Below are experts of layer 4 (counted from 0) of a mixture-of-experts language model. Rows are named router (the router's row for the expert), gate (a neuron's input weights, with its number), up (a neuron's input weights, with its number) and show model dimensions 0-127. Each number is 128 + 32 x the weight over its row's rms, rounded and kept within 0 to 255. Numbers have three digits each.
After each expert's rows: a language model's description of what the expert responds to. This comes from a sample of Wikipedia text that the model never trained on.

# expert 11
router:110072139104119180119123107101175127095162085106115165110106122101187104140129134098095130109019095139132083194142155130087153144132080102105152121111121096159079151146159086156110108176124090114169140149141107096122044154147122161135139108128166122130082110125103141113173048151171162136148168083189099146185135120123126168160142098117139111141153169181065157137151108090098118130059
gate0:072146117073161169123156151060155051130138145149135098180111095090207114151143135089137136127122084124169127167128086141153098174109090149131151192185124133211137098164155118119110124117142098123148086148128078130172111121140068142111120165145142110127097082160106089101117118110127123096143127100113080158181170143113134064145122109149172159152126145160107172157159213175178142168150
up0:142136138098123065143152092178077128147161098111077076137099194151080108096066096196163109109107131140120090085135105142132155088111201122120128134107136117099100123121093133121144163167127092113110188152092129137096145144112140160158143146143189104119129185129153151140154134104158148134102084216128176120096037139058177151162163158110121109100142142096154158140101127085068149113086
Digits inside years, dates and ordinals, month names, and the articles a or an or one in narrative sentences.

# expert 8
router:117133150082168100167189119118182124097127108093156142103111144162116140157106076094096121111104108102048154190103118160135145113110086137191136089121146170156169116109158124178141176139162122116143100155126111112101088094148117164164141101053208131091101124170147140103119113161163144119090088101143095171124162124108089133124175205111207154105137119165118135114125073100092090084068
gate0:156087155122095154159104140091194243055116161096098109119162137119113106113111130159108124114073140160151099145148155083139151208075137111111136053158140077143143147113097195151146107123128141125165130118138155153128148076126109173140187147126177139162084096136161146121090129191167136113093167172101115152149148104127094196095080170104097134136124161120080151143143117102163101137144
up0:116140100135133102137149142070122090168106154135125118131094063161107161079130199146106120128132032138136107136160122073083121092144081132164144141176123132137152177127171178102082148166099109126107138075159150078145121101160149154140120127194114157178107091074091115127134176150086085166138134151167152143092065089127206100122115116144178145160098145101113144140119179183154181111092
Short pieces within common English and foreign words, such as prefixes un, con, dis, sub and inner chunks like oc, ar, ep.

# expert 0
router:105111176105144134133156196157145110083119078047145128172149083109114127151153055068140116113071109107101144124116152158122106081124099111163124218145174140109163134152096118107134156147134097117180135143165112060124081146111162114157103107127118161165138100178130147088155075166176179110159110184184134084160151143146122172124161094149179129158150142126047157125137094140157105103137
gate0:135105034105146120127109157146180177143089110096112092101104098094111100143169085111146119097118068075106129106152125110092178119134124129164182163161188116131132091185143081149141211154127138126096115142106087109133072095129161111131102129132158103085082155135192145127119085090125180155129102113105110140166111204135113175095079127127137094210120143134155107059084099109120117156146
up0:119131119043179096090135126107156168119164151092112131094151142117066143121179165107173158106128050162118109126113108115173140146151093130064088206077088162159097121139139142114098153179158159097177147167107126152115144143084120133141156126145152105161168059145143086131114131150123080099120091143123153141129099132136119123196121103140133140183072097159126089200176091106191106087154
Prepositions and articles opening a phrase, mostly of, in, the, to, by, on, often before the or a.

# expert 13
router:168088138138121146120171098098155139123162100095089129149101105147124105091070134133127130121108053098072062141170116107051164150141152085154140111129177133126164180120116113125108144107135186155199149152178098063124085112134099172171064110129167132150095133190106111112120072115184146089145129108136093138103169110174080157093110105105139147156157114123076192100191121149145146099102
gate0:075124152136144124175144141128110156118135111154166099131007100125100153157099107104135083119105105161090130167079102159055129156086151081143140091154192191113137124194152140080133150098105148106156108145146148123156161117093101102188154062113135105145105133115165125084128144097123093101163135109114073103060155076166156118180139118083115119144104158135093158101190102138181128149147
up0:064153166191123135157149104143169125175145096131148138136113143079087143137072043158165078104096131146109122129142133105109080125072085116126126145182157111122064101180090158106127139057119124099120138102120118144124158106115120100164153069103156101144143100058139095145129144155081062132184124088086086070135133123117139109184109084117075123096139150121192143133162158123154160081177
Spaces, hyphen bullets, pipes and newlines opening list items or infobox fields, such as Born, Website, coordinate spacing.

# expert 14
router:134101128107106172126096112177123110110213086072075135133120140075160109096121103144185115149105059084082120169069114146109111082144110104163160136144097173131143169146128103178111186144204121155141188109146128114085101048135063164208190083089125149111121131155097124148127100105163099088154174152154124123132128100143094135121118132140118149097169149096098147103122102103110090121152
gate0:110101165103181118159156053105141133104144105073124113179168089117137080149200112147112154176136141152117148105117163128142083072117086104068153082109162170108100157158146160156127161158110096143163078129173184110069099097101169192169145111155103131157139139181168119165130117104151106169094144174123214129141118113136098110145086101174185157112124137162102124105140116104115105169076
up0:173135108150174132127116141084106178102136130037141151109123100154101073174074118115172149145100088148124146061111126098081096157151175149075161132188170113096060140116200139175155143186151143151143130115137148058207104103112158113148180126088124132114142166119162158111146132114130134130175152152120149071196125141128106141116085153156145183127127108142158141153131130141098188106087
Letter pieces inside non-English names, such as Danish, Thai, Slavic and Armenian, plus Thai bytes, opening parentheses and hyphens or dashes.

# expert 6
router:179106133092113171105179118136183150108149109166132142137123134149144152058120079134173102099080165103083112166150143139106118107165145081178110147182068132145117168149146116135104181137140124134159070135164157109112089150126115145175149084104152195099108113159120179084111120150146190130134115112135045112129113061164153165083067111121161167148070156177095157104112126149098116082070
gate0:168082130149127125107112100114146114085130122077157128074047151122105090105091148157170066138150157136157133111151056113070098134179139177167175123096099162108101082133187127165200126089130168121143154155143134080101142129079170139076094133097151131134145132121156072126092135144157140120108112100131052130122149147125126140118088125216178066098114132095073149129108147143106150127067
up0:138163138117145149120154145128199139175162147126129153137116123109121183161098118066113150204092139138159181115117133091131115153149100105118164120100208118148115171096097111055105100114150137133104156158077102135115207095170083168136097109137165160124070150099141113081171166144149070099188138133099071136122097153162151127135089130138124168156154049073126116170128133091147159192120
Whole words inside proper names and modifiers, such as United, New, University, National, European, Chinese, often after the or of.

# expert 15
router:100132104066117125141117112139126138102146083080122150137166142156130107091102090095156111105053129111060134216092138121113177148114096093135077152107125118135180202105173115150155122158136087118202145149158146152112133088159095123140096118130116134147102095151137119163170090149168112121127151136166107121126145090189164127142121144096192161111168146141056230068168127140174097112109
gate0:162141141133166138047060115146162119084149148114160135166128117116124154155173126168149099130126054163149115082139141120158170061175141109068164150098139149131145104132091085114123113131130120112212150095092147139115136061107153159138127099155078179145120198144126122163079080135180131140176152185080104187111127151138087160099168132122074144122175071122156099165131080112122115119126
up0:144134144169167119128108193172142122159115111139062121106131073090212150108135133078080078087138091120110103104151168180186127113093126193149191124075128097108132132147175120110122142142140138098208171103169166113064122089105108139120133092133061147084091155125159116161174144149111160114174122073104136162126145176177118082147098110130152140120169091133142157125126069101159138125153
Digits, zeros, decimals, percent and minus signs inside statistics tables, vote counts, prize sums and coordinates.

# expert 5
router:108094127120178126052120162161140098104181122086147141076157141103157095120111113127132051147131115109091142176146154136068168128152035088133132145129168137133128169139185155164097106098143098153163152145120094099105122153150126156164104143176174111135042095136121134168169101103150114136134128087105091133146177114182167190128148116142191123138059148139080137119192126156141134080172
gate0:115129147161118108130161200083100127086130099136095116077133117085148103171156077095109151099126160108118093147166136070098096122153135114105113165140172155109149106108138123131158123095146122134109107113098078112148070108107104098160085088175159029156127129165152068172183162129131173149118135167108099146184158074114136103105133096116192110161138160100126076214140112145191173094159
up0:137083157169131173101097140135174127127164135166166089163149156078131049094076111167111153122114176114118155138152131155158104069171162095107163098101114105139120106152149095118135086087157089137131203175130131087133187150175106130116129159105180093126096084138097172076144165111074185146082128132107174119068165105146197167155113122150126149133202136078138151121096110146086120127132
Middle or final pieces of proper names and taxon names, such as -us, -ala, -idae, -ton, -berg, often before commas or colons.

# expert 9
router:134087138099116177150139131199190156119205136127101115130111111151101163111124098100176087052114080148128129172171130170124137132113105092102141150174083140111107191104186137138131134171123109079144137159117051157152088080161151127177071107105147124093115139159092110118187101136167121112101174141139066177133139134133113116115141117108177130144121134120083199112118139178108051090162
gate0:132130087089129119156082097159181199125145110160141161164148150169139151155154152089130189122107090111118160158086152150115115134141161108065157131145158105115154152149162153178150174140109101127127171162175170112126203120138093127075134158117129127083192091144102122119199096139170130132096130105202089129146100083153165084104099097134155153079143090139187206129138065104119149123173
up0:128125119107070166134107175179139090147134132087163107106090172171116123066149134096186162119157149136106150110181115016177154117103161167109194122142127160123121082140136163183140075121159131142183116094133122111209113161129155112128123102146184104076150184128098169120135175187133118094112137159099102155108147092155112180105091119100173135133132132096110129157124167115182168117159
Newlines and == heading markers in section titles, list items and tables, especially the break right after a heading.

# expert 1
router:140102152128129160105097125144146097137162105139099103131149167127151116149099072090150084097079111106104136195164132105120071172152127137141120119144106180143096148126130137162087160140197089176171115133156118104133116121129102105146105082143166145109111064158117074128148138130155135105201079125124107123102149081165126162128103158049176077099176117175082246066111074132118101125132
gate0:114084173175121152101107175168140048168165107161115113119113119097145172102127071147157091146112111184187111126130167124137110125126145148143122164103172170175071227098123128154102133131108101098121137094151123169117088158080120082063067117176157108150180100124085118127156133111162080113160095104168117127099133073142125204129158181172138121108141122146145156105154093091123094102100
up0:146119159137097127129120120164070124105143079099182127163119099065156069103079080112098119141143140111090118102122126131092111125073138148116105131126173119107051158115074116115123079131176063070095149126096156153094105128164081113131122103043151144159086131112048133116086207135152105114142116148108189147137108163163135094113144077144115123093146170152126105137180156120118157174054
Opening word pieces of capitalized proper names, mostly first names in cast lists and tables, such as Ray, Jenn, John, Mar.

# expert 4
router:077125184111157157135118096130156108111129079132074151159132135114155120060154105149085095072084117168130120152114089130076141139105165121125146160125119097132163127064111070145142120148158131115140152165113091054079074136150159154116053095098187153170092090145033118107129168164158112135167194110119125159123137124153146134123140145150174131083126136175096177107125064095161132075104
gate0:168122147162153050156153092172138125066167129098163107171126146238114122089158096109181107115116124151118133113121104119192159119160175083117104126161099142172131128116208112131074115153135157172154137162093111127147095149163082153091111132134116112178196110130094112160173150115108148136171107105106098128173113125149122093152127200160131128121182151127154156055149096162173134113170
up0:105172130180127093132131067114102107155102104147133198108141115162121119169211169124120181081110119164157137106064125153113199121135111100113102154187081102132113140084120113139162129146178140168087126151135124075126130064173108120107151087147132143098086109048139146107161170133161111146133092109091128095142138110057127105078136181153139095085147118167063170053130125128107117092127
A lone capital letter beginning a proper name or capitalized word, after a space, quote or parenthesis, as in H|erman, D|ennis, T|ulkarm.

# expert 12
router:125073098083132138152160134143129103044165095078116103155118147167154189115099093111141065137103166080083160169138135125124149163193111097135165202170099124181110182145126169176145139166147137146143144143123118110156085108104122139138071113158139129117097159139048086179140121120155165102147083059173109151185119072151102139114104099103168109118168160153111171146095110102120098106148
gate0:112022147147123131111128167117140122140174116085121092130133083166140186124148138121126092102173203151140092144155048107100144113120089148097097152117159133156088133117107125095137168133119160097156184134114136078155084140127074115130078085147124134146157089145136129133176168139150184087226102152110085146172090113062096172121119091122124137204144166099132081121150143101108139124091
up0:184124157106117194176144120125054158161097087106161163100089079092205130176113138097058177113099145142118187115064173162083152126136153104135134100128100144110131109104078116160114103173084130148144187098118135184116110099115146137166103178059147146139127121151087136148130154124103121146112096088126118121127104142092153057148112120126212113148170151146151136116118094147172131102062
Past-tense and participle verbs and their endings after was, to or also, such as known, used, released, recalled, described.

# expert 2
router:140146147077093140121130120160147052105146104098107123108156142165152129097090096178160116099098114079119134184115162171155106183119059046121099176154107137116112214121154104122125111168152107116181110161191108063095104111143127145170075131084133129123106081164079131185162131129155092132143159137157124119166151156151146120091135082121156135139125154114089119106087107116038097106074
gate0:154150121114141210120093159108121160101181110105145100195168101180078150085152172111182135141155087112096168137127133114117161178096108145086100114135093106145156160119188135133139160161178084094151113138210097122178057205108137095160124177106169100139157123124129148125185126085118126180104109105137098101102157107145105117102131121108109089136077158115126143093129100090129191137063
up0:130061152105158188114122111110186184110153090113144080157139140147120169110126089083117101126145148146140156140152121062133157091116174158100115116144178120176105102125133103155144099119127129083094075126105079159113172193157128131128239178100114147111144136119120166163150094103086138117077141078141171099117083105081150143166159167176096152100091145130125211155137154152168165159106
Single digits inside numbers, years and table figures, plus degree/minute/second marks in coordinates and capitals in acronyms (CCR, SAB).

# expert 10
router:155119103151106160152066178106141057077214062123106110129145124158147127102164123154097085105096130150079132142149119129152150106117110121153158182125111136176136180151127112172177145135119096105179062162119116077146071093096115185175112121129140089087074139183104140070149099124126166128133116101119115203160136106124139166112147145068164135083138096098122180064147112155102152123115
gate0:135103129159112164149104121123166129098140121150118125102124143139120108115114163136085127094114137109096111084131208118190095111125131131194148157135059134157096167155045155154105118130117107125172092128132187180122097121093114179146114092137098190043142116190087186166105128091161110141125153129130162176120179165065083157096133133118106088160089190152096107095126112100189107119174
up0:142160182137121123114126154140098058205152168158128141130133143127185201127140150142109141082149156114135092153141060122106177089100087081109070155170133102095135136111168114094108113104144144133113172191123104163098127164102155114136138195147159148148141131139173160090143113172099104135092128172142132087091122105188148112151115093161163183111177061162162183172093092116085161085108
Pronouns, auxiliaries and articles in running prose, such as his, he, it, they, was, is, that, which, often after a comma or and.

# expert 3
router:099096148096148144130072137134119121123156068065092157122139155129142127126121121061176101048132189093111138154117145111129171138141155071170101140178111138136164165058213074204130166129152134155114116137125108116177092152138169167159122117121144111138096120150082114108123105149201114133121145098134140138098221104152125154118175118078126173166086139150123130065125095082136103116119
gate0:128170136065107120124140140129120141120180158143178124195166062087132099148092179118150098126079111167130118190138137090132122136084153104125037101155137127112125195119205096138106138139091062147081205136120101116103109163128151145078135121155129121143180181175134103087186141122184130109129171104155154130103154147096137112112155144095143166134098144150111129072144123145110079188084
up0:137120076159102117100090090097151118149153145165115144066134090159110167117153108162088127104182090142163144041117130152109154109154124186147207119112146162095068116125100181136144115086149189132168115167179094132160097132102083168170161103106177080106077138139090134127098081168158109092119105118105113077169149112106111134153122136082120108142192085133136199155131134157174174107125
Separators ending a phrase or table cell: pipes after text, commas, sentence periods, closing parentheses, and, or, dashes.

# expert 7
router:092116089087098114142165145134171156106202084099134177162163127172155164099118124130184090102069133108119130170140096088076105164113138093131151155125095100088149158144136159106150096116152121130149114128126123118089105129090140146177154163070134137083075134184154190153197122100193101087177083134156101168110180108212073107151144122096129153151109165183116131105126133105104102080145
gate0:128139151139138104119214072092184131095152126102153136145140119156108106124155127066157182164101086085104157183156063120124117103093174132151048096134078157111158127119145160172165118142174133138171136112129180120139122137105117111133120175144100139132081158134111163174106119107145146117223149116086189111090133125150081128106145127026189163149144173114110112134145154084140095146149
up0:070055106191142103107142160114123170162103105118093135111183129170114097136146096086170141198132116137068112129130194085107132100140171076165115124165168138133106064105133165144138106120145111122134094167128130110143152156121154085108157144105103122129131106190171128125116087159120119149168075153097151135090145142154095137117082113048150110118050174091115133139169227124151170097104
Suffix pieces ending common nouns and agent nouns in prose, such as -ation, -ist, -er, -ics, -ism, often before of.